Weights of a small mixture-of-experts language model, trained from scratch on English Wikipedia.
Size: width 160, vocabulary 6986.
Training: a variant of Muon for the experts, 567M tokens, 4323 steps.
Below are experts of layer 6 (counted from 0) of a mixture-of-experts language model. Rows are named router (the router's row for the expert), up (a neuron's input weights, with its number) and show model dimensions 0-159. Each number is 128 + 32 x the weight over its row's rms, rounded and kept within 0 to 255.
After each expert's rows: "gets" lists some tokens that make up at least twice as much of what it gets as of all text. This comes from a sample of Wikipedia text that the model never trained on. Tokens count by the router's weight.

# expert 8
router [107 149 136 173  40  96  63  78 123 141 119  70 156  54 180 140 148 155 133 161 135 126  98 143  91 179 122 105 133  72 109 157 135 139  98 125 135 167 134 163 101 135  88 189 143  83 175 152 107 135 156 137 122 130 149 107  99  32  82 182 127  58 115 138 136 143 185 118  76 145 158 164 116 105 100 147 146 119 187 133  85 118 126 145 122  76 123 167 144 167 166 174 126 113 149 192 190 146 139 126 112 108 123 122  92  88 139  89  80 105 135 189 134 172 165  90  86 114 152  96 130 134  91 125 124 130 148 113 101 104 142 153 136 101 117 122 127 170  88 173 144 130 107  90 128 154 126 146 108 114 161 169  92 126  71  92 171 107  98 161]
up0 [157 147  95 156 146 105 169  99  98 103 144 104 127  96 128 128 118 114 135 107 140 110 111 143  94 159 136 129  97 113 115 145  87 152  96 189  82 124 119 105 104 186 146 144 102  65 194 115  94  79  90 135  96 155 156 127 118 101 110 124 122  98 146 147  94  99 129  77 114 182  98 150 201 149  63 115  59  51 158 145 144  94  63 141 147  59 109 113 141 114 110 150  98 194 164 101 158 101 133 148 107 112 101 107 159 185 104  93  91 178 116 100 133 118  78 125 151 119 150 118 157 103 140 114  84 145  93 136 134 125 146 132 128 113 156 141  70 169 111 175 100  98  78 119  73 170  50 181 116 108  88 134 142 179 109  83 100 172 148  82]
gets: "of ", ", ", "in ", "the ", "to ", "for "

# expert 20
router [158 106 121 153  90 102 101  94 137 162 143  82 139  79 111  28 127 123 185 152 192 163  84 177 132 145 137 104 169 122 143 129 144 104 113 155  99 106 127  88 100 158 115 133  86 149 164 102 132 158 122 135 136  71 150 136 110 139  80 110 125 106  74 125 143  98 120 128 169 153 126 137 138 125 115 159 189 116 159 166 109 105 125 123  72  91 106 147 116  98  83  75 125 145 191 139 193 131 152 161 119 110 118 106  93 148 141 141 100  99 168 178 113  82 111 197 141 109 126 105 173 229  79 117 177  69 147 143  86 133 135 151 114 149 164  81  85 156 147  96 135 110  91 130 148 145 179 176 134 101 102 124 154 153  79 202 171 111 115 104]
up0 [172  78 113 171 133 155  90 152 147 145 148 115 152 134 186  85 128  95 148 171 134 104 126 100 130 117 157 171 110 144 130 133 132 120 119 187 154 126 111  78  68  91 100 163 116 103 122 160  70  92 138 129 135 132  89 140 108 116 120 180 116  98 142 188 128 138 116 138 138 133 138 148 133 101  69 160 127 125 157 103 134 139 131 131 113 156 117 221 177 142 165 123  60  83 150 147 113 145 124 138  98 116 119 154 163 161 127 157 108 164 212 137 128 104 106 184  69  93 188 193 136 192 107 114 201 116 179 158 110 133 136 136 139 171 151 102 157 158 111 160 104 109  89 119 136 129 141 153 169  84 133 172 202 107 105 147  33 158  97  92]
gets: ") ", "(", ")", "\n\n", "=", "\" "

# expert 30
router [149 170 103 138  80 107  90  63 132 153 159  99 174 146 174  75 110 128 156 180 121 181 170 127 163 151 143 136 132 119 144 173  87  88 148  84 112 135 130 103  84  86  88  97 102 147 211 164 124  57 110  77 129 126 134 125  63 111  66 148 137 142 116 105  93  97 125 135 147 173 100 178  88 147 123 140 118 147 164 140 150  70 143 143  76 166 145 181 122 131 103 130 161 113 158 144 174 145 166 128 106 102 106 149 149  75 177 147 139 109 141 150 116 167 170 138 168  93 137 134 140 168 161 127 157 179 192 142  63 114 141 113 165 107  90 100 180 180 122 152 145  94  61 166 149 146 120 192 130 129 167 141 117  71 147 129 106 121 137 119]
up0 [142 112 126 139 103 130 144 116 115 135 106 134 115 140 132  74 109 158  89 130 120 112 122  89 145 184 177 112 127 148 154 140  52 134  36 121 146 126  84  72 123  83 199 137 123 162 164 159 144  76 138 117  71 152 146  96 137 111 160 125  86 156 126  73 123  81  76  86 125 176 161 184  90 153 142 130 117  89 130 122  78 121 166 168  88  87 142 129  88 159  48 165 132 133 158 105 176 113 140 127 142  99 146  96 144 100 123  85 111 150 165  91 138 129 108 113 133 139 140 165 119 122 151 117 153 127 137 133 145 104 152 128 120 176 119 157  83 149 152 100 169  19 103 123  84 158 127 198  55  61 162 137 138 130 108 108 126  60 127 106]
gets: ".", ". ", "-", "'", "The ", "\n\n"

# expert 9
router [147 149  35 171  97 124 106  44 141 151 141 161 151 102 123 132 150 112 139 156 132 103 134 152 139 132 112 102 182 136 108 158 143  71 113  94 123 136 129 141 124 100 196 150 195 156 152 112  97  95  76 130 118 107 152 137 121  76  73 164  99 105 141 151  91 169 107 101 124 126 114 202 101 136 117 177 117 105 135  81 107 147 118 160 113  82  54 177 112 151 109  85 192 151 146 116 157 158 145 166 165 138 140 161 105  28 152 134 115 108 192 124  93 121 110 157 103 126 112  93 127 127 103  99 144  66 128  94 151 140 111 126  95  66 121 210 147 190 108 128 156  94 148 156 121 150 165  95 141 125 124 158 125 157 173 159 152 122 151 169]
up0 [133 117  94 157  90 152 123 115 115 104 108 172 121 118 140 128 116 211  92 108 100 122 148 122 134  96 109 118 132  76 120 150 189  64 160 115 142 118 134  80 159  88 116 146 147  93 174 101 109 134 131 185 177 115 150 114  62 166 174 156 140 142 158 116 122 137 104 109 125 156  82 185 111 156 161 128 108 156 159  79 140 104 201 104 107  66 132 155 150 103 101 124 222 115 158 113 148 196  82 149 146 131 112  35 117  86  84 148 150  96 161 176  98 172 144 113 102 130 108  69 112 130 127 174 151 134 123 115 155 109 117 193 133 101 121 158 158 151 125 120 133 114 105 187 102 113  31 165 117 104 138 116  90  94 107 140 165 139 112 133]
gets: "was ", "a ", "is ", "and ", "h", "c"

# expert 12
router [202  82 118 180 100 118  98  68 145 131 205 115 150 148 133  94 136 128 108 157 130  96  73 156  72 174 123  86 199 147  61 123 143  99 117 158 138 163 204 101 118 128 145 146 109 125 140 135 112 129 114 103 136  80 145 139 129  54 136 125 116 161 119 122 125 146  84 186  98 191 116 157  94 131  79 137 128 140 136 160 137 163 141  65 135 100 100 154 147 154 132  57 167 134 116 102 111 165 129 165  95 117 125 116 167 114 156 128 125 118 160 147 110  98 161  71 119 134 167 108  51 154  83 113 179 161 160 132 114  91 133  76 156 111 117 113 129 163 122 150 176 130 111 114 190 140 107 163 118  83 146 174 126 165  54 173 178 127 123 102]
up0 [140 150  59 162  94  72  73  88 126 126 133 140  41 120  99 109 108 131 117 131 159  54 210  84 142 150  95 187 132 110 149 144 109 157 123 177 152 207 133 128 151 140 165  68 115 103 170 194 148 113 185 127 130 157 106  99 125 137 155 189 120 127 127  86 122 123 111 155 134 105 103  68  94 147 163 137 114  80  88 148 121 168 177 120 174 112 132 134 112 120  92 137 130 119 147 148 153 144 115  72 115 138 136  80 119 113 147 115 137 149 183 158 160 147  78  76 117 105 143 137 191 144 116 120 150 113 201  66  88 104 118 157 133 157 148 121 111 109 102 158 140 110 151 203 148 149  95 144 145 148  82  94 106 123 103 166 163 173 128 149]
gets: "| ", "\n", "- ", " ", "|", "; "

# expert 5
router [133 123 162 169  57 133  46  56 131 158 163 133 193 109 146  48 188 122 146 161 163 129 122 119 116 161 107 169 162 134 106 117 129  56  70 153  89 153 193  85 108 116 115 139 131 111 155 168 136 129 134 174 143 113 201 144 112  78  98 107 113 133 119 108 124 120 142  98 124 150  90 107 138 135 109 127 121 113 152 174 171 148 115 111  97 113  97 104 202 144 147 107 131 162 159 154 108 132 129 168 107 127 118 125  81  74 159 152 119 156 147 198  81 126 173 140 167 120 160 116  44 182  69 154 163 126 183  89 133 137 124 128 114 119 104 129 130 147 115 128 160 106  94 175 118 160 154 149 105  98 113 157 147 173 114 176 166 167 130  88]
up0 [167 144  98 157 120  81 163 164 154 128 131 149 182 120 128 152 157  85  85 182 147 168 141 127 168 101 146 120 157  56 163 164 120  73 138 140 114 159 133 151 173 125 140 148 130 126 152 145 138 125 164 140  94 105 103 179 109 108 114 148 146 133  90 165  42 129 174 103 124 129  95 143 115 175 141  98 123 146 133 123 130 178 123 133 103 150  55 163  95 108 100 141  81  97 132 129 180 170 166  81 138 115  60  76 134 164 184 200 134  88 110  95  95 141 128 115  83 172 208 157 141  86 149 114 123  70 106 136  81  94 139 129 196 154 123  91 130 151 118 133 156  60 135 129 135 110 143 193 191 177 116 140 141 154 144 131 121 101 175 135]
gets: "\n", "|", "\n\n", "| ", ": ", "\""

# expert 4
router [137 115 153 151 122  86  87  35 182 137 136  79 184 137 146  67 151 130 205 143 123 160 138 114 129 120 156  75 150 104 142 147 129  97 154 185 130 125 174 119 130  93 187 124 148 133 147 177 111  81 120 121 147 120 131 127  78 123 105 133 144  89 119  74 167 120 156 155 181 147 105 152 105 155 126 122 157 124 154 221 150 125 111  70 109 132 132 140  80 112 201  98 171 134 130 107 111 126 101 167  52 134  89 102 184 126 161 103 114  98 146 174 139 148 125  99 119  80 100 154 118 125 157 109 131 142 120  75 144  94 113 117 164 112  93 145 134 152 141  97 153 120  59 109 198 161 198 145  39 106 133 121 133 102 129 152 147 133 130  92]
up0 [184 188 111 106 170 144 147  87 181 140 130  62 195 144 105 113 147 114 168 171 137 139 180 116 136 103 108 125 135 122 137 162 129 108 142 136 102  53 139 147 106 113 129 153 140 142 149  92 141  79 183 117  89 179  96 140 142  90  83 112 118 120 176  99 152 171 146 149  98 178 123 123 135  89 115  97 144 108 171 182 147 122 164 117 135 135 120 150 126 105 214 137 115 109 179 138 150 160 150 156 100 118 153  47 165 134 152 116  78 146 195 218 161 180 148 217  93  67 131 160 107 112 112 106  90 111 171 113 147 115 119  88 156  93  86 103 146 124 155 120 119 136  97  97 148 124 131 111 123 187 122 138  93 121 128  98  79 154  95 130]
gets: "i ", "s ", "o ", "a ", "an ", "e "

# expert 22
router [138 188 133 172 110  56  90  92 161 154 164 126 230 110 123  79 144 121 145 140 144 157 149  87 110 131  94 139 105 122 117 100 117  96 113  69 140 134 156 108 128 163 103 168 100 134 168 135 107 120 122 119 106 152 160  87  82  75 111 170  98 151 163 142 134  98 135 180 134 145 106 157  75  80 140 153 123 154 148 152 141 113 103 136  89 124 108 133 131 177 133 177 163 121 149 143 170 146 137 143  98 127 115 124 119  91 169 107  77  99 101 153  79 110 115 175 155 126 137  98 138 224 163 129 113  95 183 121  50 120 100 163 128 126 114 141 127 219 104 190 172  87  94 118 151 182 134 151 108  97 190 127 102 115 188 161 106  92 132 163]
up0 [150 155  82 155  94  87 158 151 157 120 187 108 162  99 108 122 140 133 144 152 109  95 170 206 113 135 144  83 112 140 123 123 126 154  95 125 118 109 160  65  91 174 115 139 135 152 149  95 108  36 162 213 176 169 150 145 105 169 102 175 116 145 127 160 126  81 116 121  91 143 162 150 145  36 197 131 133  83 152 102 144 153 122 177  99 161  70 182 159 127 138  90 126 119 118 161 140  88 129 132 138 138 171 152 172  86 145 122 128  64 117 115 102 193 170 148 110 100 153 107 112 174 122  98 110  89  80  83 100  95 153 112 103 144 122 112  50 137 171 144 175 118 115 166 121 148  99  98 146 121 126 148 163 139  91  95 108 141 103 131]
gets: ", ", ". ", ".", "\n\n", "and ", "\n"

# expert 28
router [114 118 112 172 130  69  79  46 167 144  98 122 164  86 149  62 115 149 180 170 121 147  97 136 112 122 116  78 159 115  94 176 135  83 170 150 144 167 187 146 124  99 185 168 137  90 142 143 108 132 120 136 120 118 141  91 104 100 130 147 132  62 132  77 142 126 148 150 136 143 175 122  88 160 137 129 195  93 143 220 129 142 110  72  91 114 153 154  80 180 185 102 202 136 167 150 108 129 135 148 113 104  87 149 163 110 161 129 125  95 178 134 144 142 110 119 117  50  81 156 117 108 139 110 110 140 102  89 146  95 139 118 184 118 170 122 137 173 128 105 159 136 114 130 183 199 184 129 103 103 132 150 103 113 122 184 124 144 131 152]
up0 [141  84 113 220 142  86 114  83  99 109 117 105 114 136 105 120 149 176 151 108  92 156 112 163 178 156 192  72 104  79  98 130 151 117 155 157  68  98 125  94 154 136 136  87 106 114 118  85 114 154 127 152 104  93 125 139 156 146 150  66 145 112 124 118 109 126 150 116 179 106 161 167  89 125 157 105 151 154 152 113 125 121 104 178  95 117 189 169 154 152 121 228 160 132 151 130 154 177 110  54  64 163 160  58  86 134 127 155 152 140 144 127 153 187 151 126 162 150 117 154 136 111 130 160 103 121 106 103 106  91 132 127 109 151 159  94 153 106 109 168  98 101 156 129  86 160 128 132 104  82 145 182 124  70  74  96 147 160 145  50]
gets: "o ", "i ", "s ", "e ", "a ", "er "

# expert 26
router [177 143  66 132 120 121  92  84 151 189 159 142 142  51 107 100 157 113 143 150 132 105 133 107 169 160  95 121 106 119 131 129 165  63 133 152 117 134 160 167  99 124 130 147 157 108 118 164 103 140  25 197 112  97 136  99 102 121 113 118  92  94 141 148 120 115 114 147  95 175 124 162  88 126 117 101 164 108 158 160 118 165  97 118  76 129 120 117 146 184  89  83 145 151 127 125 157 145 147 116  97 108 146  25 135  93 162 105 127 147 172 151  68 143 121 137 169  97 137 120 121 224  85 114 132  91 187 121 129  28 148  92 157 163 145 141  70 136 119 186  94 158 112 151 130 144 128  77 112  90 114 157 121 106 145 113 102 143 116 128]
up0 [110 170 121 158 120 164  89 161 129 158 123  99 125 181 181 113 159 127 112 119 128 176 126 114 100  94  81 136  84 145 141 175 108 157 116 123 128 176 152 224 122 144 136 177 109 141 123 123 110 151  93  77 182 137 141 154 160  94  73 130 112 170 114 119 177 105 108 154 149  83 114 105 101 138 163 126 114  92  85 161 143 150 135  87  97 105 119 111  88 133 163  70 125 148 167 138 176  72  98 142 132 150 137 181 119 131 165  50 138 132 158 134 132 136 185 121 126 163  77 169 107 144 156 146 113 127 141 180  85 110 136 174 122 136 124 198 158 110 137 218 122  58 124 136 133 150 152 114 135  55 135 119  98 164 122 130  96 224  87 149]
gets: "e", "a", "an", "o", "i", "er"

# expert 7
router [121 138 105 155 132 115  75  35 121 142 138 115 125  70 187  96 143 128 122 198 191 181 155 153 127 159  84 125 143 144  83 125 155 134 103 137 143 164 195 150 116 117 187 170 107 159 169 143  96 104 122 104 164 125 165 106 110  75  91 181 115  60 140 122 143 164  98 139 121 138 147 157  64 124 112 139 122  99 197  93 114 143  99  92  66 113  88 105 129 153 160 130 149 105 133 157 170 172 182 153 102  90 110 164  71  79 159 145 136 129  92 180 133  64  82 120  68  89 110 100 134 107 131 158 175 147 172  91 140 119 120 141  72  97 133 165 120 189 151 151 119 115 115  91 106 147 134 143 149 139 149 127 139  85 149 159 148 153 143 100]
up0 [ 78 158  81 129 120 125 130 120 109 129 158  93 174 172 110  88  70 110 117 132 158 118 139  69  98 107 148 102 118  62 158 140  77  90 128  99 116 175 108  87  98  94  70 207 165 155 154 124 108  98  97 152 118 157 191 143 111 203 136 167 126  85 154 116 149 209 165 131 100  96 167  95 134 119 102 112 124 149 163 137 140 114 161  57 106 129  95 190 147 132 115 119 148 128  92 144 182 125 129 135 123 106 157 153  67 138 152 142 148 152  84 142 116 149 130 155 154 105 165 118 157 130 190 104 175 150 138 118 155 128 124 114  56  75 125 180 107 140 112 204 149 145 157 116 106 112 132 123  90 140  99 159 187 107  52 153 131 114  85 144]
gets: "the ", "and ", "a ", ", ", "The ", "his "

# expert 3
router [192 117 124 210  70 137 124 108 207 154 131 114 145 128 137 114 153 130 137 169 105 149 140 138 152 188 139 100 177 118  99 134 183 103 164  87 102 193 184  81 167 134 159 128 181 132 147 169 104 155  87 134 135  63 117 134  97  82 119 164 134 148 109 170 173 172 121 159 108 153  99 138 123 127 137  89 156 138 115 166 161 137 147  52 136  62  84 126 174 151 149 113 149 111 113 152 128 154 105 195 138 121 121 109 150  90 146  73  88 145 120 142 158  71 170 110 167  85 125  92 103 126  95 122 163 174 135 166  94 104  87  88 125 164 130 118 174 196 109 169 169 133  76 101 115 110 123 149 131 100 129 192  91 109  97 154 117 122 126 119]
up0 [133  70 129 126  93  73 176  37 159 138 155 127 147 105  76 135 134 103 127  65 121 150 141 124 148 111 123 143 166 121  80  88 119 107 184 125 120 182 121  97 134 132 147 126 145  97 134 178 122 132 114 149 128  32 108 232 159 167 124 136 144 124 117  84 150  93  97 103 147 140 158 129 108 161 119 162 153 123 176 148 177 123 103 126  97  80 133 128 120 102 120 147 147 105  96 156 105  87 150 147 156 140 117 104  93 161 168  94 123 126 176  99 143 129 125 119 183 221 122 168  99 158 123 149 155 134 120 177  98  88 197  90 141 152 165 157 141 195 108 108 161 107 139  98 161  93 100 118 177 142  96 157 106 183 131 107 102 198 104 133]
gets: "| ", "- ", " ", "Al", "In", "; "

# expert 2
router [153 102 116 121 109  96 115  88 119 135 220  85 161 172 158  55 127 100 120 158 135 123 138 179  84 147 126   0 207 145  78  81 135 128 151 165 135 144 138  90 115 139 134 166 139 117 148 173 116 104 110 138 157  96 150 131  96  98 118 122 117 150 118 120 166 199 127 159 137 203 106 171  94 105  96 138 169 118 132 187 142 128 113 102 117 118 131 154 115  99 138  83 163 142  92  97 164 168 133 157  81 159 174 173 135 117 143 122 150 118 138 163 100 141 149 143 113 112 155 112  54 123 142 118 159 142 118  88 148 108  88 106 102 151 125 107 107 173 118 144 117 126 125 123 222 155 130 152  73 104 165 142 132 150 107 136 205  87 123  86]
up0 [204 141  85 129 116  71 160  98 125  78 153 101  57 118 139 147 106 149 104 189 122  98 156  97  77 119 100 106 120 101 136 161 128  84 130 174 136 141 111  40 163 163 156 102 123  50 142  37  92 106 103 125 165 162 106 134  84  79  88 139  89 114  92 114 104 117 132 153 134 178 146 141 103 152 113 138 139 135 122 162 113 107  58  70  80 122  99 140 153  65 184 129 160 103 145 118 152 149 144 111 118 167 106 148  85 130 119  59 167 141  94 101 129 158 104 137 169 185 117 100 155 106 133 156 153  90 121 132 170 112 112 150 128 195  96 157 113 127 165 121 136 120 115 122 125 126 133  95 141  92 146  87 167 136  69 153 180 126 118  73]
gets: "| ", " ", "United ", "; ", "American ", "Ch"

# expert 1
router [113 110 115 137 113 161 126  97 182 166 132 115 175  77 162  97 158 123 127 183 164 154 161 108 127 197 146 117 167 124 124 131 152  98 104 153  77 203 121  94 114  94 139  97  98  88 144 151  84  78 102 142 139 105 175 102 127 140 145  58 113 155 141 109 128 210 108  82 131 119 136 158 135 120  97 164 145 142 202 180 131 111 102 136 142  55  82 136 121 142 145 101 166 155 166 109 155 192 151 196 130 158 124  87  75 103 106 116  86 108 148 212 150 134 141 128 205 117 116  84 110 161 112 130 147 150 127 146 113 131 144  81 102 144 135  89 117 154  90 153 131 158 141  97 124 102 137 171 114 121 179 184 157 150  91 170 186 111 126 162]
up0 [158 108  74 116 145 108 169  64  43 125 144 186 169 103 149 201 159 131 106 152 152 133 117  79 116 125 154 132 196 138 175 111 123  96 121 140 104 139  60 132 108 131  78 146  79 107 162 127 122 172 100 132 139 132 108 115  80 115 116 154 164 151 152  94 170 137 183 169  85 101 138 147 111 154 144 144 151 179 150  43 144  88 119  95 145  76 143 145 155 114 140 136 137  86 149 110 107 129 201 163 194 163 165  88  92 184 183 136 142 140 117 129  96 134 128  79 154 117  88 114 110 176 131  62  91  95 158 198 108 124 131 162 180  88 178 125 153 133 112 160 123 149 155  91 104 147 134 131  95 168 167 143 123 128 103 123 148 129 140 119]
gets: ": ", "- ", "\n", "\n\n", "|", "=="

# expert 17
router [212 153  37 119 113 118  87  88 119 163 143 156 133  81 105 115 139 129 180 185 151 108 136 117 136 173 116  87 130 149 119 141 120  95 124 143 146 154 142 112  95 133 152  87 144 151 183 146 117 150  39 178  73  94 167 103 138  66 136  95 171 107 163 146 124 143  81 127 122 159 146 139 115 126  87 148 209 149 147 166 106 145  71 116 113 114  54 109 169 165  96  76 126 125  93 141 137 127 122 121  93 111 116 122 141  92 137 116  62 112 155 110  82  83 130 187  91 141 168 110 134 142 120 130 114  99 238 102  79 110 173  94  94 114 110 157 126 195 127 134 126 151 107 141 135 123 118 144 139 108 121 152 162  68 159 119 141 147 117 135]
up0 [109  74 170  89 166 127 133 130 174 130 130 138 154 156 122 106 116 110 163 100 222 145 127 127  73 139 180 185 147 137  81 130 119 142 171 146 126  84 153  70 101 109  73 148 145 168 103 157 120 140 112 169 135  80 110 155  82  81 120 138 117 202 137 141 119 183 102 118 175 225 141 153 123 142 129 170 150 127 152  60 104  68 118 140 102 150 164 123 140 127 130 126 140 149 167 101 152 124 128 149 102  96 134 157 137 115 121 120  77 126 120 118 180 147 115 122 106 148 142 119 101  95 162 110 150  87 168 111 100 138 110 151 146 135  80 103 104 131 151 141  48 147  89  47  79 158 106 167 156 189 120 109 117 151 192 174  94 111 119  66]
gets: "y", "n", "ar", "at", "t", "d"

# expert 19
router [137 116  75 230  48  93 125 100 153 201 156  78 141  57 132  82 122 123 150 162 152 116 101 118 139 171 146  99 139  83  97 143  94 102 138 137  70 150 131 137 157 137 115 154 171 125 100 152 125 140  65 126 158 131 171 106 125  54  81 152  85 106 137  96 105 116 120 104  86 168 110 103 139 121 107 153  83  89 148 156 127  84  99  91  81 100 124  73 127 118  68 140 126 143 174 162 159 133 153 186 107 133 109 116 168 133 110 145 140  61  68 117 118  86 118 115 100  52 135 122  91 168  65  87 143 134 109 125  62 113 121 136 150 134 102 109 157 125 111 169  94 129 161 107 106 104 122 111  86  87 141 125  90  94 111 132 172 117 118 135]
up0 [ 99 134 108 134  69 125 104 143 143 150 105  97 145 100 103  88 133 126 137 162 120 101  84 148 140 123  99 126 136 110 102 142  97 113 143 182 107  52 166  79 136  99 139  93 182 128 112 191 109  95 116 136 111 205 133 104 137 149 156 168  98 126 123  36 131 144  81  88 169 174  68 176 129 134  79 219 120 138 154 103 130 157 191  98 188  43 105 125 103 119 110  79 193 103 132 171 164 158 150 156 117 134 166 164 188  73 111 141 118 113 141 100 132 122  91 173 122 122 184 108  91 155  57 119 143 114 159 106 125 114 145 127 165  94 149  81 150 153 113 151 116 138 128  88 122 101 170 126 136 156 141 117 127 116  83 148 127  96 100 136]
gets: "201", "of ", "200", "202", "i", ","

# expert 21
router [133 148 136 113  47  93 131  94  95 146 127 122 153 117 116  82 137 103 143 163 182 182 165 102  94 162 138 134 155 101 132  95 163 133 115 132 190  91 149 214 150  83 127 121 126 135 165 144 105 136  95 139 169  47 175 170  76 125  93  81 108  90 103 119 142 184 155 131 110 155 159 222 120 146 140 172 121 113 179  88  69  92 106 122 124 124  65  99 160 124 128 135 163 135 136 145 170 163 146 130 149  98 105 103  85 120 193 152 133 131 112 165 146 126 144 101 109 134 127  83 118 160 120  82 120 132 173 107  17 108 102 134 107  97 176  82 118 189 104 171 156 130 120 127 124  97 130 158 130 105 123 140 138  89 108 144 163 119 168 154]
up0 [152  92 126 128 116 129 164 115 125 117 110  62 122 180 166 147  99  83 134 106 120 110  77 112 181 123 118  72 209 104 107 106 180 149 116 166 148 108 140 160  75 164 129 152 112 134  87 118 122 120  45 176 130 107 141 115 163  91 126  72 162  88 108 152 114 143 161  94  67 120 114  97 153 129 122 120 150  60 138 129 112  91 106  93 133 117 146 114  66 181 118 140 114 183 142 179 111 160 138 118 170  71 197 112 137  97 146 159 202  85 126 173 181 135 109 105  97 175 151 137 117 119 148 113 112 166 154 115 120 119 100  78 136 109 108  84 161 117 139 167 118 174 147 137 155 128 173 203 121 124  90 139 139 119 102 151 164 142 172 208]
gets: "the ", "The ", "his ", "this ", "new ", "other "

# expert 0
router [168 115 105 173  60  56 104 115 129 178 198  82 147  73  82  63 138 119 162 134 127 115 133 149 130 138 114 137 191 138 131 171 155  89 116 138 132 124 145  91  98 121 141 130  94 154 111 133 103 114  98 152 107 122 183 113  93  61  61 130 130 110 130 103 142 157 100 157 141 124 123 123  90 135 122 153 135 154 116 148 110  97 104 132 134  71 109  98 100 132 134 208 134 163 133 124 232 124 150 211 112  98 127 137  74 158 103 117  89 118 142 148 136 107 101 150  98 126 148  80 121 254 155  89 129 135 180 138 105  88 123 114  77 124 123 150 129 126 158 104 141 136  64 153 172 138 160 183 142  99 132  96 135 103 117 163 150 128 135 116]
up0 [128  93  81 108  98 120 184 108 100 179  83 133  95 166 134  89 174 172  95 131 127 161 131  69 122  88 117 128  84 187  50 119 120  71 142 127 132 114  90 110  93 141 170 110  85 157 115 214  84 172 125  76 119 121 100 193 114 129 127  68  90  75  84 136 116 125 185 130 107 160 208 139  90 113 139 141  90 114 136  89 135 179 149 116 120  94 119 114 134 137 141 141 132 177  76 121 146 110 154 145 178  93 147 104 110 106 104 131 166 130 127 177 183 106 172 151 151 136 114 121 110 159  96 121 182 104 152 174  98 144 154 108 123 121  86 141 117 115 115 104 140 118  73 121 142  73 106 161 152  95  95 106 115 172  88 187  80 142 155  93]
gets: "S", "M", "B", "R", "D", "T"

# expert 10
router [115 152  73 178  58 115 109  78 189 184 146 103 132 134 118 120 149  87 129 192 130 196 155 117 139 132 106 164 207 148 133 122 133 120 194 134 124 133 174 132  75 103 112 172 157 103 178 125 103 163 111 106 116 114 119 153  98 101  85 185 116 107 117  97 131 163 109  69 148 202 102 145 121  62 152 157  82 122 107 100  85  77 153 150  35 130 110 163 151 121 102  91 145 172  99 103 112 142 150 131 130 116 118  76 117 121 141 120 108 140 195 188 172 153 146  71 148 131 188  74 105 140  99 119 104 133 148 175 100  58 133 140 113 141 118 144 172 143 124 105 129  75 117 139 141 158 123 150  92 128 174 148 145 101 128 135 124 134 133 135]
up0 [163 194 140 119  98 117 152 115 132 189  98 174 135  93 119 103 131  78 136 197  82 154 129  81 139 127  91 174 185 131 140 116 164 111 144 177 104 139 141 136  75  76  84 178 162 173 164  89 118 130 114  75 135  83 148 155 107 147 127 110 158 103  97 103 121  59 179 109  72 145 132 156 108 104  68 149 145 168  89 134 156  81 143  98  72 158 150 131 184 117 105 145 140 124 122 119 131 179 145  95 143 106 150 117 143 117 164  78 123 165 145 111 108 186 115  57 151 158 160 119 132  94  84 150 112  92 132  54 172  90  87 151 178 149 153 123 105 107 148 128 118 122  97  82 143 102 100 185 125 114 147 152  96 174 114 149  90  84 171 109]
gets: "-", "–", "en", "st", "re", "th"

# expert 25
router [139 176  66 210  48  61  46 102 100 125 197 112 188 121 118  35 136 103 146 147 129 154 150 143 145 115 146 111 174 143 108 200 133  68 108 117 124 134 101 133 117 132  92 134  95  88 124 117  79  90  83 126  90  75 168 115  44  92  61 139 131  89 166  77 114 196  92 153 174 131 111 195 105 131 131 124 185 160 154  95 106 123 149  70 109 117 115 125 148 111 128 123 134 143 116  83 139 104 170 169 121  93 145  90 159 145 118 132 123 118 132 151  88 116 125 133 112 122 111 113 109 166 114 125 177 148 107 132  81 104 119 111 136 123 179 161 121 131 145 119 139 119  91 130 149 125 119 147 123  95 178 131 114 136  77 118 145 135 143 151]
up0 [ 99 102 121 123 151  91  76  91  76 165 180 113 132 173 184 124 175 136 161 100 178  53  86 160 130 121 102 177 131 123 137 113 187 121 129 121 169 185  93 149 139 140 103  94  94 119 124  77 136 167  55 126 120 153 109 100 111  77 114 159 168 146 153 155  88 143 108  97  88 156 101 101  89  84  97 128 127  91 114  52 121 140 157 150  98 165 116  95 187 133  97 127 123 146 109  85 169 176  64 121  72 140 165 181 138 152 140 162 159 140 147  95 182  90 121 144  50 149 156  77 120 127 127 102 147 137 108 109  77 154  92 122 142 124 175 116 130 109 128 143 152 177 157 136  63 146 160 130 157 131 136 180  80 111 122  96 113 119 163 125]
gets: ".", "1", "0", "0 ", "2", "–"

# expert 16
router [135  98 113 154  17 119  90 113 134 152 116 122 171  44 158  88 151  61 121 169 189 104 154 146 114 180 110  84 165 135  80 146 136  63 109  59 132 114 174  98  88 137 151 133 176 118 136 107  84 134 110 139 139  81  86 128 146 112 104 175  74  89  82  90 146 105 107 142 103 152 163 121 118 121 116 152 151 151 130 160 102 135 158 117  91  52  92 158 107 106 113 121 156 134 129 123 112 151 189 153 116 115 123 145 143 100 141 133  86 124  90 153 129 154 184 183 131 148 101 135 150 181 154 118 167  89 105  61  88 163 145 117  80 150 161 117 116 171 151 145 114 103 159 153 135 162 108 165 103 131 166 153 135 123  88 198 174 105 133 153]
up0 [142  89 110 155 127  95 175 121 125 164 139 159 144  96 149  90  80 174 121 168  45 122 120  85 120 189 101  91 129  93 149  90  87 121 133 132 131 150 130 110 161 112 142 126 169 140 137 147  95 134  97 105  79 118  75  86 136  99 101 144 157 140  25  98  82 137 151 108 137 105 164 129 113 197 152 181  82 140  48  97 120 169 123  71 102 107 169 146 118  49 164 127 168 125 134 123 120 184  98 153 159 106 103 106 111 164 138 180 160 160 155 125 132 157 161 152 103 136 136 141 105 150 119 104 152  51 158 223 126 144 139 110 117 168 102 129 133 160 108 114 120 201 107 120 131 148 128  95 169 118 105  86 175 107  85 142 112 143 131 130]
gets: "(", "in ", "b", "of ", "at ", ") "